config = dict(
    num_hidden_layers=20,
    hidden_size=256,
    n_experts=32,
    d_expert=64,
    hidden_act='clamped_swiglu',
    balance_bias=False,
    init_std_router=0.00746,
    max_steps=4422,
)
Below are experts of layer 2 (counted from 0) of a mixture-of-experts language model. Rows are named router (the router's row for the expert), gate (a neuron's input weights, with its number), up (a neuron's input weights, with its number) and show model dimensions 128-255. Each number is 500 + 40 x the weight over its row's rms, rounded and kept within 0 to 999. Numbers have three digits each.
After each expert's rows: "comes after" lists some tokens at least twice as common just before its tokens as in all text; "mostly gets" lists some tokens that are sent to it at least half of the time. This comes from a sample of Wikipedia text that the model never trained on. Tokens count by the router's weight.

# expert 21
router:456554557524538449493461494421494538492512577551480540538540504510509462544501524504538559490455539494518440509487467439519460466512551547483494454458511500610517500448535450533470516535496469565528419517439542516510453439454487490481522503597458438495518549452492503486540559527431432486538466481461503473543469528532437444492394519467492570506416571538544535509482513424450486452424
gate0:523459394507419458594462518504526491586467546451513482440555552460469556535512466472494500519506410465503544489401515493448476572509563576467489524542441551452502486457495524457446582515526581486488534487581441553472516447525494439536455538485548448492529463459481484514506511551510528528490472561526537508448507458439562544434528445555531481466494577489516516500527535512546517505510
up0:472486509548506430489455537449476496566541531529483551465572471435491552443490502454483504490486480437489531522467523465499428540440550470546501510512538572479536492410523523441473594589531536543475525491525512513484483491505507437505543522460415481465476480508494480525527501526467501503507455518505567502445431507596583509421604506483535535489495587490458577520429523504522483514480
gate1:527481495522502452541490503475525495424560578490564529538558501561480513523506531523440482599494487500502513515527518563486531554466449500476560531516466491515442526484448516541504485541466433524523463506445527469555489461468420502512443506540494469464540505523516483485516429524511396510541552515519511553435475478503551520504588490447489537547480486460438528486544519554489485490451
up1:567411495523526464554542550548528494417614523428508545517487531515500493584534518494494477452502449468466547521478436528531530526518597535419586526483491483506490542483521497475560529513506436515493483561517436545526451499535487474485434486448531490448525507540465538456568456571504460516510479496507475475457446519484509474536515460474479536466417577505522470544485533531545474539535
gate2:476469491506507473531477594517554489511520475481552480525477566476459557438488584419457465469482506573512507476514561516481482440460510506554482507480492491528518520539475487490476477509472545484474460492484468504482440516492535437572462464519524528515495492507531569510470489436555470476480533570491545562447483431449580436459479506542567461480468568451529481528611505553478491478481
up2:513431474514444536528491443504555498530594481441529486462525492559476491551540448455540498426519541564504472435502520488397496431463525578508572502480440470496531542579465474458497551469436530505479508592444481449526488499457429566541488539473528485515522478571458595500523528499441513489515460581476573404542540433524469499462423514494451477550516506521574543513539468497553557485525
gate3:499439458466485588527541488537543468483517532416473429486527428513514443504524525452539476559428518498423545419504510577506500569493443510573528561477441444498479564509478438507469528548483492513535497506542430488518482494474531503521575592457530538459441429488484434503543491486494514563512497562400477545538470458446502518504503485492507506501453445513438520475505509584453575565528
up3:477503469452502457494579524447478481475442501499508488486463447524545530476442507523576501485389481502537597530486500448548515485548468536525367483545439469479557529484544513595425438546508459470548513467506562508517514483528579481538398467548567409475581507502429517488514504590467502553511485436544421567476498506477500565559461487523549475453568571512561542479529511466491507514572
gate4:561435509505536542610514564542535556522508554490468489488511479502517469507563466447474516500566524561496430486479519478440513464479489430527520484443455474505486554560508474427451488494435539514534545500542473443495467476561516532548561424415493495510546516488430498500532455514488496454527512559431518481406519434484534500453489462518509448556478502502496456516519590548542613575458
up4:600458529451465506571471505490488506529572475508516527421502551536483416518547492538466522483543532503542471587497541443503489453520546469504447471477471470536485519503524480489483522526505518506550477472503446447565532505526520476513573463450477505513498524493477514456512449573425430478521531543433450444423464408517538489525514446453494490556522489515515435493515574501498615553506
comes after: " the", " |", " a", " and", ":", ";"
mostly gets: " North", " York", " station", " London", " well", " German"

# expert 24
router:484537569492498510472447464465476524480471582524491528529459490485542442576556581528462498508492519473547450573486478427540521459460524500464448516439538465522547542481548455543428543477526438454527490521468551466508515445472442506453543496594464467488577540420509437434476514522494460497514465475461489445506481550507473479453437487428491545446445546543487514537445466465371471461462
gate0:524462482490501454576480551502496413508569440486534515406442427548483478522489498507592477536478478481438531511513470527463516538463496529496536461529460493456506443495509502518542512526420571482484474544469476496472463471548521425454559569432507494546526488499514446490529521478520479448487527486562524480475517463450545520474553450506466453491529471491524545503510514501571489548528
up0:482568524469386505447482547524551487517518509487566551527507392485516498479472495496500480510522487552548529514487498424510451609553533534519446516533507462551588526476573480496533557542495409406510461515521492545485455499519479470470440530483510452447569481554467564513494498520523481440497550459473376502478430477469452528534564474468539498457484472495551479506452576509584436482520
gate1:527533532468514515517554510492538509533545494513548498465544523504373526483485505500483494572470473524474511417494516534520504517502503529527481476535465514495512506495456582490557478562439543519530509360509492540396492551461525479465446466455509535479418481569428523452504508453514518529448568489553506470543489487469561522547504465500512484418536507473506487537505516501552463469513
up1:503485489466468476515472522536537447470447515484530456527502456445520531478537468432576468461526496472541508484492521472480531577527461515448496534496487503476435517553525477575449465562523465444537466551491487463551563447470496500464458491468518500550559513461512518454440546440471504475504436567533623498484586497516482557455475508558522479513477461493463477452517473492416531509419
gate2:527491498472513419519522559465521471545466486458485497462555512495478511490486518493494505549524479501554560515473485547486495544538498558488488588558475511552494446528496472486534444597486531517535572463517449494479513521499519479543407479491512506510466436466562487525483476513479491537435489527528466496489526590458479536484558498589456458577478512554474464516588562535487523591527
up2:481464481452549426587474462576566480505544560479425471489567456550535488480495470519528495531461483481496578480503530484432484515544546488473513504486473541506481469495542451546534509455505465541517489490508498499467548565490526461540479433502516541504471513478529507455444586474477475508551547440485505513495581517439465548474487441513475486515575573551505428512455578503466459502494
gate3:484479518464591549495522472502535525511463429451462527464523468535509489492525545451558511455397507560526471491560511502521421494497520524462579445495460517431473441541519439538428446513477485500561506390493463531454524431532469531522543468519484505522475465475542489540464480438511503422471500488513551511448489516492440461533546497593407450481448557489441515538486401497486524535497
up3:496512462432480582494444512516486488549503588482512410549491495530498533437551479474422577494489494512446540488439521518517408535507518521491529494479454489497485477509489532466488522529450490551516520467516461571528480495560525516563536402513512451471506537503482465519501508511565471458528604484474515462488456526463500614512476502528467461575532527535523471497543477489447478482481
gate4:544486463546476554513546503466444536536436559502564469503471568533501552453554476495512453483531532555466461491458526511423520503562518588451497498506547529521474501516545520484513520470483446477514425426514553416481516515497521495535445465580498419454462472508512515521452487542558525516458505520487480520515535527468444547492546470511429505486522531562508532439513417457493451526447
up4:524410497397539485537453476491486502481474483424494476490489452522504519539506523516501436560428486609554568534623503525493573471522473527450476526637466498468515513454568508508512506527555526507542504513460450498488555529523485517458463454580542496469550509498453510507517416462440517445490543504549557508458491496438516521502435487544586456443497529524525538588510454541422562516487
comes after: " ", " |", "1", ",", ":", "'"
mostly gets: " La", " College", " Bla", " Cha", "’", " “"

# expert 13
router:482481535489592487475476506433426506523458557529514541511475548456529457571507507480457479465464469519472463537530515469499492475505517505471483458477488452542510552540563400456444510505460494455586501524462505478519428484531475568489574495494520531466519526538598521547507533463499522537516483528498469443481533541498394498428414528440536507573429543595524528522514483486443576495467
gate0:549498468550522497495579513505436459524522481509514478506565480572416523413544474529491507504465486559476519465540520530515456534539466510529473574606496473542447512466545470507511507605521521468442511441528479530513543531551484443507418463416525427506468437544510398512495477524542489532429555497465501504544503447487549488534528444499435492503530503491501513469449465574472494475544
up0:499466536500485520463531548519556489545549466499521525532420482524543522484476532478508480542582474513487449542493509503447466497373556464475555487469512515448569420478495542471533560466489541550474527478526490511483519527467585454496490452541454501475499496511469525515578498407488524510529496459503547512468479510510487536494497537458590508498522482486486529484492501501453428541504
gate1:481468468460461488522514562488488498523512551473531475422516524442430557474552547505544539500514495474502573492464597555464498543519544500532470483514471485538546487540514540489591480527507547593422516544462420551452471514515532468510495574548562508501471535490511535517475480456527567496506532615488477444623571427438502512502531488527541532475528495476469553492515536523515544490508
up1:568478492478497483535577469558455493496473459498501470612547496551566450513487481534433433491485531477468485506464478460523448436414524524580508523539511495549446533438520463510496464449551543516521585421521502413555542517526518494545495433547487497451423524478464480459582591532487464460443429506478472522391509467562526462521577559501513468561502451508464542487513510442536496511459
gate2:510532465513529555467510496525587568568580469473499479506400497472508474484526407510462459577508454479491427523484538457496535613471500518466546466483496497441510508480420523492513566473538506473488434564506444499493486552514508455431497507469537514486582469455550428459507506544506534471471485516439466458452515485469507495549488471505416490524510519508543508457519517617530496473479
up2:501496465572462447510517504492493532479502416473472426420518514454415528489502445438533477442521494539506513463487493469481513513480423558480493412480471466469496451524514523507445509510516480489503522599403441559439473506473536495461417510550551576577448448528428523491507550530530523434478520538527522488447572460555458482494476519520486467515515476478509475453567488462526476486546
gate3:547538524518450496527454476416439473557528458449499496507478452470503497464537431484492515447543475552538527478500444472509531486487496483498539446527510535475518492441534481520466537555555527497509567514617521514537585527531516437542475482548530455495562467501473543539542509537519511512444536523443480533554460532532534485498529458518550503502491535518485567488506570487535533535503
up3:489545514508466526467434439491457532556508475513491508522438503478529431524532457534470477520463543526499481530582476422458557522428481546526529397489499462491520475456479476530462523551556580574554528538558522519516587513515494418485485469502483483459502521528524477506536501496516508570459499523444502489504538487485552411468543473513506453511507509600495522487461586503491518441498
gate4:518484518549532499534465475456509480582460544477439473471527536455536496462514522493565461528534472528476485473470500552508482588574430474551502541543476515544452461544494480476453503585507496516480476447497498527563454448552442511548531519522533458533537491482545520548460436513508454532475506539498421565456526506502477491530570520454473508451510516457493543494546510457475548535527
up4:486527505537508525507436549419507479563437506524502542484505520476594504520520472508549472504575423506484506518510500557500530561599451474543432520494448470549428529544493443459524513533449503499473464474486486526569467482541461514515551493551481492530531531512559510530467418478512519565489580489491419548416517479485451472496527484418550534499488535437544551459494481491444557546481
comes after: "'", " (", " \"", "-", "(", "/"
mostly gets: " this", " later", " San", " some", " Sam", " Bra"

# expert 4
router:473513541550530539445470536471472558474418581525561513488461450517484436493480539482573477433490534470474505557555494536493547461483519509458464458465543456540513520459526483531516559458518475565502482453458546501501484448492435525472491499486490498471572524483537437477452577539470498475466438496475487447535478509509397489469479545484575544507392462546529470475496504443478454492539
gate0:554516470453504534495512507457514493571474505465505513440532515511535505425572520506519574507481528456502503458458495517513558445503524519584475566529491500540478404476494568523476533491455548488463432455484505495434516496458488536593494546557471553482602458509561507424540547489497545555529468500508515531532490501520511490414501467498506471450481524539478447489475497511501530484497
up0:507502516555541543460611506488499520504487512509577461452505502511550535502463489505518497555504547475521467455459513483542502493497551504581507473504571454586458415501519527444484568492462521536415505501536489542466509548510559487527570481463445492495540476493555492487485503471549484506457477547470504474557423480532502479499497566582489535483516537518505464500434482548417535473542
gate1:530475495498526507574448542471514493544529463447558500467565454516463482493507504493494468525518526561497493503526519527476577483505556477506470525522479519475512526481448498504505498515478453549502471417522469531498449499454465513614453536427520496499493494455548461494491472495463495572478490554606521489475470504464495482548455511533477469441499404471513517520488504554502498540519
up1:507529531497512534522425494445503477535487508487556459408499439532474473482456488475503456527470488467419511546498512585445549457562492452488525459516504506458552519467449499471472526531558512503460449469509514515527486490516431506562410551413532465508530491501508450536450481543481479517501461496497585509527546481453524533563464484537476493475482435434558410447517423479512518565577
gate2:530450505479530506482465570547506541569523467446503483531540471494525577556461483507524418481449449521484502489452500454563534525437428461518462477537519526474500527469527536467475507489461478539459490506484491440422554489558548447561428466479507495497517473475487601598509527431469533433442492498524485496493472512505523469548463528558484503533530485502554544531484516494540460499490
up2:496507503500502527486502546540491521545538515450523531528500408487481541488504514555524442489461510452514558463489468496525504507480392459493451459495512512453492506424482591443532542483506439499458523485503479523474522480563546524543468465482506487500475491402493556525500552466466507422469470485523507525516453553536506474524449506600489546553555458499551499527486521550526459475522
gate3:499437447459420575542521594559538543573512470472575539461486421512516515544578520524566520469510478509523522453554499494440520495525555527499452476549471516446544471500430534528516537451500516528445535498551416470511457487468466501477516562435512522478534498493498447427450453572551546523574427529487555494486536482437434510548501467528575476502519505503503457467593512457532549514517
up3:514493467477515452488519444480493462489424530484464472496518542522464484446449466471462494480521556527437481507461444447559493589465482526537539619568445545521484506545601493502488472562497510409464519566528536494485498502526517492526486412578511474590519511473522506563496506417477479501463509519551501554462501499493550549475483519508406478514537533487493554518487475496519469563471
gate4:477468491497475479531483552457530484508486486467551446446511525462421553472514445520416445498457451507530556507449460578528532548541552582525560543560422516516516458513463477493500492501471519527438556501490480537545475453541504421486479494535501521525531436510510516485481496495483516523500544489491496513546544424417526519548500531582488437573504537474488482488582523525523537572542
up4:418477557524497485520467590450532512478451519502595551520498547425428492533581505527471395458493515482475512510543482498444528513512533540465531496510521466512530539444516488485514482491420476464521549462446572424530470440495456472549486505460491499473587528554482471488497477488473484538442517617489474461480492550461444411524514566533469487563481509540436474463554498459512485491455
comes after: " ", " to", " gr", " was", " that", " S"
mostly gets: "ay", " do", " due", " use", " Do", " up"

# expert 19
router:492545496564480492490551569421531540525576559521518486536498523536518533606557538500387509535518466505558444555597499479513493437502495469511496491542519495515447519446481515514507525519494479585404464529491465456557516522556529499482497453532463511484490490476552482526469510558437501506480527463417517483532477536506496541495515440499496530477424555489550467515455543541522527481528
gate0:528464471517451452470536474504473514478542432502543436559541449504496522576497510495542528476486469466495517523499504540471501491518491431517451462484481552513629486483525539485492544513513486539419429504585448479559473475529499549523479449496506493476402519575441569450506541520494501478531480574507504544466526473460423427501614485532497555443520559573475419525468456506537529499569
up0:558441467531459490482495428544417517481470458481525433551503472497471550480493526460517487438529470416522545554471546497484483514523530482600508524402485611539533461486570501451500474521532498549418471550526514478576487467503482520496548471494512453502478475585462488469451533536494531454495484472478533490417515477443429508528574526493535520494480480553463477488498475586494495519528
gate1:492528497451509510478473496539517516494477458481566428465576454545478595424501468507567566523481489514438476500449491522451481524618490565454603565484533443504474442470452477568570437484572462521528488481514488495482434506511491470480469509550493525492463474511523510521426506526487545530472467514604510495518467482506476523473513483543472496485402491551529497443503526472485497513553
up1:473530471490436579471523506487512477566484558497460423487519532541502589462559445519443550481464489455420512548441503520535481527546412531495565519527526514494483417452496452543603516444489514496496479427527494467561464484522563547463510463565507557490512505500473504529446503476482468516536447518536527499483513427527456528469570484476527458573502518504535530498503481535499517478506
gate2:530531449466526480546540549526516513460451500471577443433436616503528498440507507499427481448498487534486466415484499471469507566519507576499445527527492479475480491496558482582565507495441541496498525538496431477473542493473507479465543506488547473496457467471416508544517558512495518501482544514554477529482539477467502517521439462548457467522437453481474456554600508554515556573476
up2:560569550490508484470562520522442510439505494554547472448446570506514482482523486511466497440415513528537447511528500472489463575558433545538380469496518453465451519487523476571490515535492518499487477562471525500499482539580552501435551501470504551480460535532410467542526520526512486473460512509576486536510468564476501526564494453495468538484456509446512473537503447534523490474496
gate3:499454508503413506537533486508440521545527485535475548495490402491513504491500486488509459538547497561465547493507456456436584490494551512490513523443512533606474434522540493497481484487490451378497499524518473565505503515546471523464491559521506505476542520517483488528482543560504505439485601449526549484495521479450475498462529483489556531501561481486510519606494586487523508501484
up3:480461512478415439482508460484437561492533458508438535554504495531559494499546513487552505534508470538514519537547524441468510436521483509479495539500518537484536517475419498512468534518506447491485463509548445499493520534523499489551522451483477499448544543518465503555542511566463502505510544499395476524522494478446527535462520431555521533506472479546557478554459604539548516490472
gate4:539504428487512519487543509510461539500562524496598497446572532428464511499420513458418524433537539541467532534535426505491440565533553562498459504514557472515487528456546542445524502530545537487539484518512500469510481464465551463563479422471493506514419436448517568553455563533533456514557494533486548540476453538490518480547481514470624510488497467425460465523502516417510482533494
up4:458458486511473512563567563438518460462430563489370528513475509486514522525465516502583442508488453455443527457478562576514524486483581472512508466473470513492499481539540444501490422580472500445486492587500526526494451539493477487476497480515525521485522523546544429467534510459468561437480518502523541534517524475472441505513472523578495428580557500523564483467529514580511481512458
comes after: "9", "0", "8", "1", "2", "7"
mostly gets: " politician", " wife", " daughter", " mother", " officer", "cher"

# expert 18
router:480554551540532435497463516488519509466456545523469547529501455552541432519518514495504502503550528498503467550534487475500513462506453509446526535477485452514526546503487412554466533512526465528516481512459544473475484512476495490458551521608451494492497537471544404475473558482458481458500494462527448457522448544520469493441493491467508533463415499606461567486477498431436479480472
gate0:481429476526458531471532511468446478544618480489505529448570547533465466493536525525435530509435539512442504534466545546485463481543545485494513522523507488509464444505492474508539428479462494432551556475460492521505536479528491534591536471429561517506504498570489480556507505557489526492523533528493513536412474450456527571506532507539466464497468537533530481471476470611427548529428
up0:529500503427538485525540511544523443441450560483501434476509504470447542539466559457502513493468490513570550461533489444562531595500427533491442541522481455410530526474524470567468458460506462467584474490519503453509520480456593540521459502557507511510500525454495502455471517455544479601437524536473523548510518545506510430511488462557447462487568507512435568493486550487525548523487
gate1:526561482500509511513532442526419421543519474484495423438573498500538524519459523432530493534463480550557603466544488493533501547500494503615517543565527587470531470487457531457487479556477497443505555431504432396474561517557548432520467440502548531510471469519491526510513512545446522528521476550521596503504468459493526537576474514576451485462478443503533483484502583493511455512504
up1:547519472417520541503476542459510486407567505464456433515520488477431504449505479486532579531418519511491562566505492467516573556573547506522549540463492531428487533484525546507502461464419503495521475547539485494496475438528560484504540488478477551517490478547469517434549451544427549512522427537536555486469505558406499451516496495557526537535453497558577558499540531533470486506493
gate2:508477438517506508472498578488457478467534497478537469580565535552451441502500493476573456527489543434425517490553514491519443519466479539560528481589495511512494467511458532489490459518521616493487526497443445560453512568500497439493447422475513480563511442496470550561471424544482519485471510433543521518499512496569550467540441527515415544462511502475529517529484539497539507517502
up2:484505466430549512506526497485500518503556466459498474515508441618453467596485498510550485540438548552489501485539492464449508546534465572561523503562477502501542489579502443551480454540492514480503521532389530488453468540567445456534473456532527496504404451506472555501518485510453513447554504477519612481519499462513589556571490526496449512467553500499491434505554487439564554496489
gate3:499460460440498539602506487502526468541529466403522470468546444543474492479534496438491532537482455547478491469397551492437524478472535531474545499498421482546510449534489537475483522540437507525502529510534435541487508505539478473485484474480546499515513444500498466595469511472592570463514572549499537522429576459442444540464439499491521458512524497508481527515517515497480540521516
up3:530466469514462511482577544519484480537489518419493508530474403521441577469556481443506514495560473515504574451511528470490477448523446517543504500481405486509513406500580481396504530516550437435495511561512492472513524474536525483545508508467567518528525428440589522454518484550498457546503517505448537489394478409491596552539475490512521438502463471443539526502567509517496493543545
gate4:516467522475492429494513469520449479451493458529470433480481524431502447494493549476485447471570459416551525484549510542469474539475532472487503523471489531463427485503473483474448470507527468528526468478521477505514579532481512491468466507493536535539431434583497535520562515539562441585450531543567619524437434455509541526465513411461534490464520455523549467467531511579530624520540
up4:513474482513545438521439486519405479460476495507410472412442472502535480501488539545488467479584479420594484488527503510439522518466540436546481510480493516490461463500488545500485477514477520575524497554468525457498561527521528461557485522445523478549480492511560531478589519563556443555455554495513555507485437448519568506522543396451538543526547498454502475467508543504512586501559
comes after: "1", "0", "9", "2", "8", "4"
mostly gets: " Ro", ";", " Lo", ");", " Pra", " Chi"

# expert 16
router:484544547562551482469461473477480481474468564544463506537460489537529438520501554527461512454489535486526460564524485442539482474496494540465539500466501468604591521481520467559416509496536485529460433500452513472478536438471409501422551492551476526472525544416495461461487521610455475452493503475487510479568496556546411484481430438435466483464436487579480535524471489464438474452451
gate0:475414484457481527454566475426440422479493527433484428444457497521526558510515498485490455545553461454412622584504504542495544469450563489520508435504492510530459541430491538479528494507461469598500519502511519492570519568487486466522538462543529508459512465469442462559542502491509435508506508486493471521429521465503517525480519522505460421474546532523531546492526564574521520493505
up0:496486468473508536446496461381485429484513425479472445539500458502496590531515510479488470539506566497484597580464521534538556491533558561485485398441539502467502554497500468527477497542525453540538507484505498485525475456515497512531496455546542520460532541488434521564456519514540522520462519558447439571433594451473489551496494546504524439501553567507511531447505498558481529495582
gate1:487414469501484540558561486462564513568501511475513515461538479481467485477440449493483475567544401590510528486566525504456530543509499555508515495499494477464494472522510497512514495577452469467440561478523430476544506562509483492588476473517568463507492470624560578512500528550579536469459447528559461505427484454427473524524526466521483448558472575490547476513512489510564500540597
up1:457535502503482500476518487581541489531566516530520530484441487499427468466448458549452537480508531494540511554484527493514561527415497516478593508523492521481436534505503530502561551533443506447457483520507489447507477561493484445514459440434525507490507521563511499480527421602554454410466420485556447506511430505461467544505476440537519460585472604535587538460470414445535516497484
gate2:470497501445509501542494441468474465553533458457559474474507535523482546429474497431555478518481508474461543483471548492485463518494549507537485525530477452566516442556520450471504544627506531468538499447455529462499495472543553475561465499501498525473517514504479518531495466532536453580513520470567542485500510482439536487492491492529478397525567504478531538415506536545554487566556
up2:464495465437486570460456479425448464489579472466481472487474502470487485465503518487564438464531487469465543454466554514445535468476610440581517525524500541560442498529577491454551518498540445495515496477449473404449521541505450468520510574513529519476475505535442470528491459520574549490477456501543534503491527470441518470455543483527516450494523475518517525458538513605447469524533
gate3:528517456477494517538459511462474561580512449481505548464496522496513499508449405514474587497512512573487463534533552510478514469482489487528483481449446565401512539502435485463475517542396576546468494458482497509489495487526529558496513481514579455520459509489445463549501499479549514485466470489522522502526579451490597478461471494499510490505474408476540438536523500535462481540465
up3:450463514564487411523548470403415500488471508506462475450517484467551492496586556573518462500469499485507507481481476510427505392542457513632545490503535467568421474516496525454428512489491539574454517517480472464535536531499482463483469515512526459471531440536479445582510486558501527553501511550401502524484519451480518510487460544515485511482469468518515544502515517551493472526520
gate4:475477462547513439550578459488442507495535485488463434574458493525401539453579510469480460515507507554478471486543571465474471591558512573473552520467511534481480531455508532508486488509458538525504487550512462509487467515493477488435420474518501472524516512457380509494476378492451484498493513448544509560532479497503507533491536396544450462527460570506564493539469519458574578483447
up4:445496500527572456528595547476474513453476465505455564574548444519438575450509503426529525502467563466539557516484547447499522526444464513520535513485485446562514494488555470512539493564433474530483466456450463509551488504486464526486458461433520485551486547488501461498438491518533439503544573453628472565506513508522490507478491428504488471546542565537528535507460532503592479503483
comes after: " ", "–", " (", "==", " U", "="
mostly gets: " L", " Li", " Ha", " Ne", " Lu", " At"

# expert 31
router:469545532570544482476432498452511546498411577532516491551488465514528451588533535547522533501455539499541443571514498455524495440470453498426473476482526440580568532458477445542444556465532435500513466504441533425481546451494499513470519517553467461479532550461571474485522508469473486517541457472474513456570500533507436474457438504444462552478476527562496548534469509438465500468465
gate0:486546517535448511500577582502466577496427536489502426508547481530469516467501496521426451479460435501544477512536521581439537482554419451503596429582488492507587457445535510509522469506431511482490560455552458514448509461540478476529511479493505447434475490494496565499517538466531556500464542488570554520491510531486494466469502504531442581539506491473484473523523515443534516498625
up0:524553498507448469516511510521503576570503490491511411467573594514520495507538464472514459480509447550556531422582503501398547488470435536532542455482480535469574494507493484489501452497487485499473495442512435517406503475441510507565552517507537455517469477559526541520486539525489564499543475535483506486528530464518527523523449540503459446489513517501449463551546497475498484490590
gate1:535487506519431474550581434512569562467505532490542474427463521477476505415523403403497465607492443528515498545524493550550423519449489546518553506499517447532486488496492483488544525509516488520473507510503479546463493572528461533501498498408510548490487483512538533579510485435531540527459470526503481523527587413464490547501545499408510527496483524508472559477498437454523475490490
up1:532463498451472499531615481481596505474498542517520466459496479477431564545483507494538474458443499465556501574554492499471527526521438481517505548504519467542511452545491516543490562410568534453486552529488541453485543563551423477471513537489529521539540488489534514574497461486477503426531478507561505511490572454444510544408469482443461504503493557499462544475540451493519460516458
gate2:509515450448441519458561490456477543522498510471540475553496468569466497530442556452503514508484469517445538450481467561497579537545490545434458475480460487532486487535467488595524538606478488512471514502493446471549488469524466489418472502545546479486505435467508508638472498476504555533452464508470406601444557469489487592458445529493500452450507496528572431436516499586517481529572
up2:486540476436453475474520534442496523522468503532555497497483409532522481492512576467454504629544533471523598525562495521449548480551468487475454465444496444492522538501481545462564495541512538566448449453519505501539487528553457521542470470534507452496505531500535511543473411503490553605504522468536455565461540471416488531435502541466603506488446512490485443502515528493543450515556
gate3:521404465538522462560458539518458436410469506420515460569524504449482503524477483468451437518501538527494481483511562471515508559460524518520539536547449517446536516511571478550507455522520557521524541483487514508558521465495416481588504553526501457508507468513540475586552529438571486452501535546525493526573517466526519506417502521467522439474470447456486520448547504589529546524516
up3:583481543509526508501406554507443432477503457485497439564520479554482521507512527547531514587485557488502463560532491391517514501491516526592508516522498522452522494519486516523472496499476489555496521436452487457506544509461492481604458497530493471456495530485479545494539470503460465505447509515501472467569441453525556504442536560435433520466472415529481479455427523519547547499474
gate4:474486511501427489497515446474521504531501438472510461484450447474487491489461497511584463467538462458560539496524501506521470492494517513550540470470512500524569515546562551526477533486538532478490509537559474525392588533538512528540506537527498497499525446507482544509505471501593478515505507421456484478450465534460488550530468496453533423543511475584535569583573525466550448561624
up4:497446507434421452477501486495513463561484471499514470491460478534532493535457489560521544512538528476584594486542424546518501523504532497481524460511482477475608490495528542508474551455521457452549497430536495502437572505504539549517448500573523525522577501543538539549554477519531512533555504414539482527506453462490528570597407455452537387479521529567535516507530518481531463582531
comes after: " the", " a", " The", " his", " of", "The"
mostly gets: " So", " family", " Car", " company", " Ya", " Pro"

# expert 11
router:472544555469524479491475469467483530488532551529467507530442488551478471584543496543483486453453528498539474551505490433496510431478478570534497516477546466558521528494492415497457576459529456463516458500448544410475448483508465576434539505554480502503505529457621470467535545535477471480467464503512497483489483531518481471549443542457418500528372571580471556544451487425423531464450
gate0:481441485436500470567488536587460525566514452484583531475510526488562555519551475484497473528528472592502524507540486527429532556550560532509517442520514551491458492497460511473521519565474478427453527574459432477503443456462523522487513509493521580493473500452495481454480483491497565490550551594500554505554504449441414527483486534496479487533546506504508436524454434469476491556503
up0:431447488477493496493445525549519541494491511509571501446429560531471497541454528520447460514527477552451522496564416515489536502475533515418582426580477422549507529471483460486551520586459489434510483546511523511492459445466506474499483470525496588518487459513518485561546495515463501455494531533560487519527458471458402512509467538459481437530473559508542479458483425471507553534481
gate1:563499447570447533485522534530511508446563559512488472465477526482520439449475484429514483492492509548454473531563448456425492498495547424499480477450480544575455512567533503567533527481469504529476509537516444498433531496520468480524534543511526521566418457511458466569485487557553540599466575516469545542555522428448489540558531515479454535415517549478490532499528596500475496540535
up1:508538486552451499445478519538492483532444488487491434437490492487521468442427499463550548532523478596443493489471517447449426518550480485459499487520478518515499500552557544546548510481471537428469538533488458515503496531577491534446499502563459529438429499507452508547473474474482563476435569454452515475504502491548434495559501515522461548497530509540503509529543510541445494497525
gate2:568445464543425563496480435488565520492442540456513484446496497473436502502475520486442471489509496449443489498512551509538543468517595502436514494515453413448521377512475471466455510483497490467523534512584483498530469522482574493447467506471529489530496419502505492506438502510523489518529513520553496508466572513466507477508421539536487463547538563512480582466579420536517512585538
up2:556532461406499518487504569547531514542509504493604505473532456475445451537554554467462500478499521486505477498547515543507479482497570439492502547550484436400549552488520443504519591501472468527535461509414465417590577552516548528565435482456494495515514507526543556458500386509511493508542453558525476515448519510521532507450513495529501530516410463501543571475510500465526436498503
gate3:516506487542531457477444539514469564495525549499509533416585560472460551489522552526515528515519416440437587501455523493523509497475476437478570487540528475505506452502510403477460441527436519551449478532546522514523421530528525416418468529512502439514471498504450492530494478504521487523456470458573522527423521496526505486477520488520529507564530534455490541538529490499539541547573
up3:438513471575561476526574454465477516494467531532513467512529457492451530506454506447498497462387538464516574537498472460550492508492486531530515545493427461523457483471476577550504479465543575515530528474450499500535468500527445534550516472570480526554511491511469544558488435479528497513434491435552484526520518574461514505525472478552502519455542475466552581526455555472500528481528
gate4:469500440500579521486541537528489391529519555458504519525463537565463513460485479489434528514490462470501475501519568494464455482448565483580545526512414471522485460553490533491478419576495489463508528515485480495510526505553473435489475488527617540532480492478518468539466482502514506501501477535533477432510485403496475496454539505445515474506511435543492541430505565567460553508534
up4:514504455426496493485508489593514529544440501537499449438530516513464538499481541503535463462449507509493560474535530521495500561482464508403476410620532550465510496507533468499541544450488579482518466387541467512467444555517540541545479541525439491482508435519403557497543487500528478533498578423474562578471545538483541524511544507517509504439441555459538463521477487502492446536488
comes after: "1", "3", "4", "5", "6", "7"
mostly gets: " William", " George", " Andrew", " President", " footballer", " come"